python train.py --num_hidden_layers=10 --hidden_size=160 --d_shared_expert=0 --moe_layers=[0, 1, 2, 3, 4, 5, 6, 7, 8, 9] --normalize_top_k=true --routed_scale=1.0 --balance_loss=0.00623 --init_std_router=0.0298 --lr_router=0.00165 --tie_word_embeddings=true --learning_rate=0.00293 --batch_tokens=[32768, 65536, 98304] --max_seq_len=1024 --max_steps=4247 --dataset="wikipedia_en"
Below are experts of layer 3 (counted from 0) of a mixture-of-experts language model. Rows are named router (the router's row for the expert), up (a neuron's input weights, with its number) and show model dimensions 0-159. Each number is 50 + 10 x the weight over its row's rms, rounded and kept within 0 to 99.
After each expert's rows: "comes after" lists some tokens at least twice as common just before its tokens as in all text. This comes from a sample of Wikipedia text that the model never trained on. Tokens count by the router's weight.

# expert 18
router:45 29 46 56 39 32 73 51 43 49 61 48 52 53 62 63 50 44 45 58 43 37 62 50 47 55 45 46 47 53 47 51 57 47 42 70 58 56 58 53 53 59 38 42 47 56 63 56 39 53 66 37 65 45 45 65 46 74 28 53 72 34 47 69 50 49 63 45 61 42 47 28 42 37 53 43 64 52 52 39 45 48 37 55 57 51 40 58 56 56 50 65 43 59 61 64 46 56 60 46 46 50 61 52 62 55 68 64 50 51 55 52 52 40 49 50 66 54 64 51 33 68 53 50 35 34 58 53 48 57 29 40 65 42 43 60 53 40 57 71 53 37 29 55 72 48 60 51 47 57 44 54 44 40 52 61 41 43 57 52
up0:51 48 58 61 48 53 47 30 60 47 55 63 58 50 48 51 33 59 37 45 59 59 37 55 31 47 44 27 55 45 61 43 43 64 48 39 46 33 47 53 31 39 50 42 60 49 74 45 64 47 39 54 54 41 51 53 55 40 50 46 46 82 55 52 47 59 58 42 45 64 47 48 43 65 45 44 50 54 59 69 43 51 42 45 43 40 48 53 57 31 59 35 54 40 57 27 56 53 40 51 56 38 39 55 41 28 46 55 50 44 55 56 51 51 47 62 42 41 31 52 45 47 20 50 60 52 59 39 54 41 55 50 32 71 54 68 57 49 36 59 53 68 61 49 49 52 55 36 53 52 49 41 64 50 55 52 41 61 28 58
comes after: "| ", ",", ".", "; ", "0", "′"

# expert 0
router:60 50 54 60 46 50 32 34 59 37 55 49 58 46 48 35 45 55 63 50 38 39 48 53 53 62 67 50 64 51 34 44 53 41 52 55 43 58 53 64 67 43 63 37 55 69 35 43 49 59 45 37 43 48 67 60 47 36 66 49 45 56 66 40 64 56 56 48 51 38 63 36 74 42 35 41 50 58 52 40 58 30 56 55 60 54 66 43 64 66 37 44 38 34 56 48 52 48 51 49 39 56 56 38 65 25 32 39 62 63 42 64 49 63 54 47 40 55 53 64 62 46 58 49 56 38 47 59 38 31 51 54 45 54 55 53 26 56 62 57 54 44 60 39 43 60 38 51 53 41 50 66 59 50 55 42 53 37 55 53
up0:61 55 53 57 51 57 60 52 36 62 62 64 48 62 49 57 64 60 52 71 66 44 67 38 63 49 65 52 60 40 48 34 41 49 49 54 53 30 28 35 45 39 43 37 51 50 43 49 42 40 65 54 59 57 42 36 59 56 43 54 28 42 26 68 62 47 40 61 47 66 45 39 43 45 53 52 41 59 47 53 44 58 59 60 46 54 46 40 47 56 61 53 58 40 41 56 53 37 57 51 54 58 60 66 53 62 80 48 43 43 43 57 53 43 35 47 66 58 39 48 56 52 62 59 54 58 44 52 48 50 53 55 55 30 48 53 45 43 40 51 51 60 49 38 75 49 29 44 55 61 46 51 44 60 40 72 54 52 27 42
comes after: "| ", "New ", "United ", "- ", ": ", "; "

# expert 19
router:43 61 66 50 60 62 34 44 52 48 55 59 52 53 39 46 48 64 42 53 61 57 61 39 50 48 69 46 62 68 78 43 44 41 48 50 55 64 60 60 37 46 49 51 36 56 55 48 53 35 51 37 40 64 47 52 56 44 39 56 45 58 46 56 46 56 51 29 37 53 46 66 41 70 53 59 58 49 54 57 49 38 43 59 50 50 49 49 48 50 75 36 48 56 43 39 49 66 77 69 52 29 52 48 59 59 60 60 31 29 61 40 33 59 42 55 56 40 51 50 49 59 35 54 63 51 49 69 57 48 55 66 45 73 49 54 41 38 48 53 59 65 39 49 57 54 46 39 67 47 48 50 35 62 50 46 54 36 40 47
up0:65 36 65 50 42 38 65 40 44 52 37 46 36 64 52 51 31 37 37 42 67 60 43 53 45 53 61 59 57 57 48 56 47 29 37 39 37 40 57 47 60 46 49 55 59 37 55 52 55 32 44 64 55 49 52 46 47 43 49 50 53 62 60 58 61 40 58 79 56 49 48 46 49 52 37 45 38 57 43 54 58 54 42 33 55 54 61 62 54 62 66 54 38 57 73 37 56 45 44 38 40 52 41 51 47 55 52 24 47 53 26 41 43 58 49 50 43 48 70 32 43 48 69 57 61 54 32 48 41 57 48 64 43 59 42 32 45 40 49 48 50 52 76 42 49 39 59 52 51 64 37 53 56 41 60 50 44 62 56 49
comes after: ", ", "such ", "ed ", "\" ", "well ", ") "

# expert 24
router:42 59 43 40 32 47 46 43 56 49 57 72 53 45 48 59 48 53 34 53 46 50 48 46 68 57 39 51 32 47 54 59 42 44 55 40 41 31 49 50 43 35 55 38 38 49 62 63 45 54 43 49 44 43 50 40 37 62 53 40 51 49 49 44 37 48 41 43 56 61 61 52 38 55 55 32 45 48 49 54 54 38 64 74 51 50 45 42 48 54 48 49 23 30 51 46 57 32 57 58 42 61 63 49 54 52 55 52 42 38 32 45 58 49 54 48 50 36 68 48 68 68 36 58 52 40 55 53 31 42 40 32 40 50 70 43 47 70 33 42 57 55 51 47 60 53 31 51 58 64 46 56 25 26 55 49 40 33 56 42
up0:52 58 69 56 47 60 40 53 53 50 50 53 40 56 53 49 49 42 40 45 51 50 56 52 44 53 59 52 56 45 47 54 69 46 41 61 66 61 68 46 44 60 48 52 51 48 40 58 35 67 44 72 56 77 50 49 54 39 54 45 53 32 58 38 51 39 54 73 47 53 44 27 33 43 61 51 54 49 55 56 73 56 38 50 56 61 53 50 49 47 68 50 64 55 36 69 47 39 46 38 51 38 58 38 28 65 50 66 51 52 68 54 73 68 47 44 56 52 49 47 38 39 63 42 50 55 31 38 73 56 64 47 54 54 41 42 37 49 54 39 38 59 47 36 42 59 55 54 38 66 52 39 52 66 57 55 43 54 46 44
comes after: "|", "\n", ".", ")", "==", "\n\n"

# expert 8
router:53 57 50 50 51 51 38 46 49 45 50 51 52 56 33 52 44 50 58 63 39 36 47 54 44 38 38 48 66 53 45 43 35 64 34 71 32 45 60 36 58 42 47 45 40 64 33 28 53 51 66 43 34 59 46 55 66 39 60 40 42 52 31 34 44 55 50 39 46 58 41 51 42 58 59 32 41 39 50 45 58 65 68 34 37 45 52 33 39 51 40 42 48 41 56 47 46 41 34 57 46 59 48 47 56 40 29 39 56 59 38 71 63 36 57 40 50 48 61 65 58 43 49 62 57 36 50 42 59 55 58 59 51 61 59 63 42 65 60 41 47 50 37 45 43 41 48 69 46 39 68 46 42 62 40 67 61 54 54 59
up0:61 48 45 46 53 50 59 50 47 43 37 34 37 39 51 67 43 37 65 69 55 43 35 55 54 45 65 56 49 70 81 57 51 36 44 55 50 56 29 46 55 54 66 54 55 39 74 45 57 43 41 54 49 47 54 48 43 36 43 41 70 37 56 56 51 43 57 61 45 43 44 55 52 56 58 48 37 60 89 42 60 37 41 57 58 57 40 51 46 54 41 31 56 54 63 55 58 58 52 43 43 48 36 45 50 62 43 43 47 54 41 44 57 47 53 38 31 62 50 29 53 45 56 60 61 44 48 44 42 62 56 45 51 51 29 57 34 43 45 47 60 49 54 40 66 51 58 56 56 54 56 46 56 40 67 48 38 50 69 63
comes after: "the ", "The ", "a ", "- ", "World ", "s "

# expert 5
router:47 46 66 36 43 66 60 62 45 37 53 49 60 62 31 45 47 63 46 46 31 29 49 56 57 66 52 36 43 45 45 53 54 41 58 60 40 52 50 55 49 49 33 37 60 31 43 60 52 53 74 59 51 51 61 26 40 57 63 44 51 46 67 62 35 50 61 61 54 65 51 38 44 41 42 56 53 63 44 43 50 39 45 42 62 44 60 27 53 45 34 62 40 47 57 31 51 48 59 44 36 52 31 46 44 58 33 65 52 57 58 59 43 60 47 44 47 51 43 70 36 60 39 54 50 58 60 45 46 49 40 68 50 39 74 43 51 51 64 43 57 51 54 58 44 51 48 45 59 68 39 60 36 59 55 43 45 56 46 61
up0:44 53 60 47 54 49 51 45 22 53 40 41 45 61 67 52 68 35 43 44 49 52 56 52 49 63 54 54 36 52 65 46 53 57 48 61 46 41 46 62 50 57 40 48 58 42 61 48 53 50 49 36 55 57 73 50 56 48 55 55 49 45 56 49 57 38 45 40 41 70 38 52 64 50 41 45 43 69 55 51 47 32 61 63 43 42 55 55 49 54 44 53 48 45 47 47 36 31 37 27 65 37 54 44 69 58 41 35 54 50 43 41 72 53 71 33 54 52 64 23 53 50 36 58 57 54 58 52 52 54 55 56 57 48 55 61 57 36 34 41 48 35 50 43 35 40 52 32 44 60 38 57 36 54 46 35 65 51 28 36
comes after: "(", "in ", "| ", ", ", "In ", "–"

# expert 14
router:50 71 63 70 47 44 40 46 61 54 48 53 43 51 48 48 47 50 32 56 31 49 60 46 70 50 33 55 73 46 49 45 41 37 60 50 56 47 53 51 44 65 35 37 52 60 48 35 45 59 64 39 48 43 48 58 51 56 58 50 56 51 45 49 70 28 39 50 63 52 56 64 50 55 44 57 58 53 46 45 70 41 41 52 55 52 36 41 55 51 44 47 42 39 40 54 30 39 33 68 47 56 41 48 49 37 36 34 49 44 50 60 35 49 58 64 37 48 68 46 47 40 41 72 53 39 41 53 19 47 67 49 44 64 55 53 43 41 54 46 50 65 55 57 57 52 56 48 54 40 50 48 43 55 75 66 59 63 45 37
up0:71 45 45 43 44 64 66 51 41 59 50 53 44 45 59 53 48 57 60 48 62 52 36 53 46 49 33 54 51 52 54 53 57 66 40 57 46 37 52 52 58 42 57 67 51 57 57 61 53 52 40 48 49 57 49 54 40 46 56 27 41 68 43 40 32 48 58 47 39 46 45 46 37 31 75 28 45 45 52 50 55 46 51 39 52 52 40 45 40 60 59 51 37 47 53 43 58 60 49 42 56 36 58 56 40 53 61 52 40 61 58 52 44 63 58 56 56 44 26 36 38 43 59 51 38 48 49 60 57 63 46 67 57 48 29 39 23 65 23 51 36 49 57 35 59 62 43 56 45 51 46 26 65 49 50 28 37 57 58 43
comes after: "| ", ".", "–", "201", "200", ":"

# expert 22
router:46 53 44 70 52 60 55 67 47 28 48 58 55 70 56 45 63 47 46 58 40 44 49 38 57 64 50 55 53 38 35 39 55 45 68 32 53 34 35 43 40 41 43 42 39 80 52 46 50 61 58 63 77 54 60 61 48 48 52 61 49 62 65 48 49 44 56 41 45 58 51 62 36 50 53 43 53 52 72 56 57 53 46 21 52 34 57 39 53 53 45 37 50 40 39 38 41 50 48 35 62 68 62 58 66 53 48 46 53 46 39 38 56 62 49 56 59 41 54 58 68 61 54 45 54 51 59 50 51 55 50 64 38 58 45 57 45 54 60 65 43 33 47 45 48 61 63 58 40 44 62 42 43 45 47 54 63 39 64 47
up0:52 33 59 21 48 51 31 58 50 47 49 57 59 53 61 36 41 55 38 55 68 50 67 34 46 59 63 45 51 50 59 62 41 27 40 49 52 57 57 38 47 45 39 53 68 40 41 53 48 33 39 65 34 43 69 40 44 33 45 52 65 61 53 44 41 49 65 52 51 27 53 44 41 45 47 39 51 43 56 59 56 62 59 54 57 59 47 63 37 52 53 55 37 55 43 48 62 30 26 51 39 45 59 44 38 49 39 57 53 52 49 59 41 58 46 43 54 57 57 47 35 44 46 69 50 41 37 49 54 75 49 48 56 47 47 53 53 24 38 36 52 44 54 44 62 55 45 55 52 60 59 57 47 51 59 43 31 39 61 49
comes after: "of ", "'", "in ", ". ", "to ", "for "

# expert 6
router:60 50 53 40 58 35 57 38 53 62 61 58 59 30 68 62 51 62 60 45 67 36 66 60 51 35 56 41 40 64 53 52 52 38 55 48 51 41 38 55 61 45 42 65 38 40 53 55 45 55 30 32 80 53 53 57 44 57 45 53 48 32 67 50 43 64 58 52 54 38 44 48 42 53 54 45 55 54 45 33 54 77 47 67 60 48 42 44 50 65 50 70 49 61 49 42 47 64 53 39 39 46 49 40 48 62 56 60 64 37 50 36 55 36 62 35 49 43 52 55 64 52 56 68 47 40 42 37 55 53 61 49 53 41 53 37 58 49 36 57 54 54 58 61 53 37 47 30 39 73 48 50 45 57 55 54 39 37 48 57
up0:26 38 47 51 60 51 45 60 28 50 48 59 59 48 45 28 61 39 38 56 37 39 44 51 42 51 53 53 45 31 75 33 34 67 49 41 58 52 38 56 48 49 45 43 64 59 56 44 36 45 52 63 55 50 62 60 50 52 40 41 44 43 50 53 56 53 49 63 36 57 38 45 25 57 41 57 58 61 53 45 43 41 37 52 53 50 66 52 51 49 53 36 63 46 62 35 57 56 30 52 71 55 39 60 45 42 43 58 44 45 36 52 65 34 54 48 48 66 46 47 44 58 28 48 47 49 50 29 49 34 50 42 67 43 45 54 37 39 35 68 43 54 52 47 37 50 41 54 64 47 33 55 35 58 53 57 67 56 45 44
comes after: "201", "200", "| ", "202", "199", "198"

# expert 30
router:72 59 39 62 39 53 46 49 44 62 61 50 34 61 45 54 54 62 26 58 53 53 61 60 46 47 42 44 45 38 51 55 47 46 47 33 53 72 57 36 44 38 46 37 49 44 51 55 42 54 47 45 57 45 51 70 45 46 53 65 44 54 41 42 75 43 49 37 44 64 59 64 30 43 55 56 57 57 37 45 45 49 49 50 61 51 43 66 50 46 42 70 61 42 57 34 68 58 57 62 50 48 35 45 41 34 39 50 49 49 54 58 51 47 65 70 34 39 61 70 39 65 57 55 41 49 35 52 45 51 66 66 51 61 35 44 34 36 51 41 51 54 65 57 48 41 54 41 52 53 43 56 42 65 58 53 31 55 44 70
up1:40 51 36 38 58 42 56 32 66 39 67 34 62 37 48 51 50 13 60 55 44 46 50 46 52 45 63 46 53 50 53 46 68 44 35 62 33 48 27 47 51 62 48 50 35 52 34 60 63 42 48 62 50 46 56 36 52 61 41 41 43 49 52 38 48 55 53 50 44 55 40 40 51 44 64 57 51 59 55 48 47 60 31 47 50 54 50 55 38 48 43 59 43 42 60 62 51 55 43 43 47 44 65 63 56 44 44 42 36 59 46 40 28 54 26 58 56 80 36 55 50 60 44 55 55 61 60 32 51 52 46 52 55 35 57 51 54 53 52 55 44 56 36 35 46 45 49 45 66 48 48 40 64 35 40 61 69 42 42 65
comes after: ", ", "is ", "as ", "was ", "had ", "has "

# expert 7
router:37 54 69 51 67 62 44 34 62 72 49 45 47 61 37 42 41 47 57 57 54 55 57 57 32 61 58 57 50 47 51 45 54 50 42 65 37 58 46 38 52 64 51 50 50 53 57 47 44 65 55 68 33 54 46 43 50 44 68 52 49 54 40 23 51 45 61 55 27 43 46 53 60 58 38 47 41 48 47 60 53 47 70 54 43 39 60 64 42 36 40 42 55 54 47 65 38 53 38 44 52 46 54 60 43 35 31 46 52 64 53 54 42 49 35 40 67 69 48 63 60 42 55 64 53 37 45 39 53 53 54 41 24 38 67 57 46 49 56 48 47 57 42 25 41 50 43 56 55 55 61 55 53 68 38 57 62 54 46 32
up1:51 41 20 63 48 53 64 37 43 46 41 49 36 59 40 61 50 54 56 49 41 60 39 42 52 37 52 37 51 58 53 48 41 41 64 42 43 39 48 37 54 50 49 53 47 40 57 57 45 40 56 42 75 43 66 47 40 49 41 60 61 56 36 43 39 51 49 41 49 48 61 47 56 36 34 50 41 46 44 44 68 38 52 48 85 47 44 39 48 56 74 56 39 63 57 47 24 58 42 33 55 48 51 46 47 54 44 44 61 56 40 29 50 60 51 58 56 39 61 57 50 52 41 41 56 34 50 58 35 55 56 54 45 49 46 45 47 55 60 62 45 40 46 51 57 47 33 43 49 59 27 52 49 46 54 58 36 48 36 81
comes after: "the ", "a ", "The ", "was ", "to ", "his "

# expert 26
router:48 48 23 32 43 65 40 50 51 49 42 52 42 32 46 49 38 47 42 36 46 34 51 54 55 53 46 54 39 52 34 53 41 47 45 34 35 50 56 57 52 65 54 48 55 47 77 58 61 47 46 44 50 44 57 45 55 44 61 45 57 52 41 52 51 54 41 47 51 54 59 50 45 48 52 33 53 68 41 54 30 54 44 45 32 58 59 48 50 46 45 25 52 52 57 56 61 48 32 53 60 34 48 50 28 35 52 57 36 59 36 38 58 47 49 59 51 51 51 34 63 49 52 57 47 75 45 47 41 66 41 56 50 26 47 41 79 61 36 54 54 68 53 36 54 37 49 54 57 59 45 51 62 27 45 59 34 42 61 57
up0:44 55 51 51 42 58 51 38 37 49 54 55 41 42 48 57 58 48 50 42 47 55 63 62 35 41 56 40 47 56 61 40 49 43 53 50 50 52 31 53 63 45 50 23 39 46 46 55 58 38 42 58 55 59 60 41 50 41 35 67 37 70 54 52 38 40 67 27 61 52 34 66 43 57 65 52 32 56 40 53 54 59 65 63 47 39 57 47 65 54 52 50 45 34 55 45 36 61 23 39 72 43 49 51 41 55 54 47 65 38 47 49 45 65 44 50 53 41 42 39 50 41 49 64 56 68 41 41 57 38 42 32 34 53 45 38 56 49 55 35 50 40 71 72 44 42 61 42 60 49 64 52 65 56 52 53 55 41 46 42
comes after: "- ", "the ", ": ", ". ", "of ", "\""

# expert 10
router:50 48 49 46 50 44 54 45 41 59 54 32 48 35 36 43 48 64 53 56 53 48 44 52 66 56 50 53 47 72 50 62 42 30 56 38 41 36 32 36 53 38 43 60 54 44 62 54 43 44 49 48 53 73 67 56 59 60 41 55 48 41 45 45 50 42 54 54 37 51 43 61 56 57 54 52 40 78 56 57 34 55 38 38 52 51 31 55 33 63 64 71 60 63 60 54 65 53 40 52 36 43 58 53 72 53 42 51 43 48 62 53 62 56 51 45 40 63 41 49 50 61 61 46 36 59 70 39 45 53 34 64 57 48 48 64 70 45 55 64 55 52 44 38 55 56 62 53 49 60 63 49 44 47 64 45 45 20 60 42
up0:66 58 28 43 46 52 55 34 43 82 36 51 73 45 47 52 47 32 43 40 35 69 48 40 51 53 48 39 56 39 58 55 46 50 35 48 62 56 49 58 31 42 52 50 39 53 44 57 58 38 41 55 25 45 49 43 37 41 48 34 50 46 63 35 60 39 52 37 49 56 40 47 50 48 47 43 35 29 39 49 60 52 33 52 65 46 58 34 53 50 44 52 48 38 40 61 62 45 65 50 52 44 55 33 50 56 44 55 38 56 57 44 57 48 49 61 63 53 51 46 62 47 56 51 51 59 52 54 55 70 51 35 26 68 40 49 46 46 45 52 50 45 59 50 53 49 55 27 33 48 35 35 51 58 60 42 36 44 60 63
comes after: "| ", "- ", ": ", ". ", "(", "\""

# expert 15
router:47 31 39 51 27 47 50 60 64 45 49 42 62 48 59 49 43 38 53 45 49 69 64 57 67 66 45 39 37 32 44 53 57 51 55 50 58 34 32 57 50 62 55 48 54 33 65 69 35 33 39 48 44 44 32 41 62 46 60 46 49 60 32 64 55 63 44 45 55 35 48 52 45 41 51 72 42 68 56 49 52 58 40 38 53 42 58 56 47 53 45 58 51 44 49 47 66 42 64 60 52 58 50 42 44 57 47 50 34 39 61 40 66 46 59 49 58 42 49 49 56 42 58 51 55 50 60 50 61 36 41 44 39 52 49 23 64 55 52 44 56 59 49 25 35 47 57 46 69 58 46 55 44 60 65 50 39 33 59 66
up0:40 33 72 57 55 65 48 54 43 53 61 66 55 50 59 30 36 53 34 50 58 49 40 63 53 47 62 66 40 56 45 42 45 38 38 46 60 58 51 26 57 50 53 42 57 63 51 58 44 36 58 61 50 58 61 48 47 63 57 39 31 34 46 46 51 51 70 74 40 55 44 46 28 48 54 58 39 40 53 52 55 54 64 50 59 48 46 54 45 59 57 56 58 30 46 54 46 50 52 51 65 52 51 53 46 51 66 56 47 53 36 58 37 56 28 56 50 59 63 48 59 49 58 63 39 51 27 43 67 61 64 53 60 50 58 65 39 48 23 43 45 43 52 41 51 63 48 63 50 40 58 60 64 39 58 60 41 31 46 48
comes after: "\n", " ", "0 ", ") ", "1 ", "2 "

# expert 27
router:56 63 60 68 50 63 50 67 55 47 50 39 57 77 50 63 45 49 47 32 50 39 42 33 35 60 75 63 40 51 37 39 42 46 53 67 58 56 44 53 45 56 77 56 46 42 29 41 65 40 48 57 45 45 50 39 46 59 38 22 62 47 55 38 43 62 60 38 43 62 60 54 44 62 41 65 45 57 42 58 64 44 62 43 53 44 30 65 48 57 52 43 64 48 45 52 39 47 52 54 64 66 49 56 55 50 55 60 56 55 51 34 67 39 57 51 56 53 43 58 54 53 44 46 40 46 44 43 50 49 55 40 63 49 48 52 28 57 51 51 46 37 71 42 36 38 51 42 49 51 36 49 56 50 46 48 66 52 51 65
up1:44 49 46 39 49 61 47 34 26 65 48 41 55 40 46 51 45 50 30 47 52 42 49 48 50 57 62 56 41 49 53 27 56 43 43 58 50 64 57 64 70 42 61 29 39 48 60 64 34 49 55 39 57 56 42 45 44 38 41 63 55 42 40 43 54 34 54 58 42 49 51 45 39 49 50 55 37 59 66 38 56 41 33 62 35 55 54 39 52 52 38 55 41 52 56 60 45 39 36 45 65 43 40 29 37 46 34 38 44 56 45 55 46 41 65 70 50 51 71 57 59 54 54 50 60 38 52 51 62 58 36 57 41 43 48 56 44 48 40 51 54 65 43 55 51 47 33 46 59 34 72 51 42 32 44 48 45 70 74 47
comes after: ". ", "\n\n", "H", "w", "h", "'"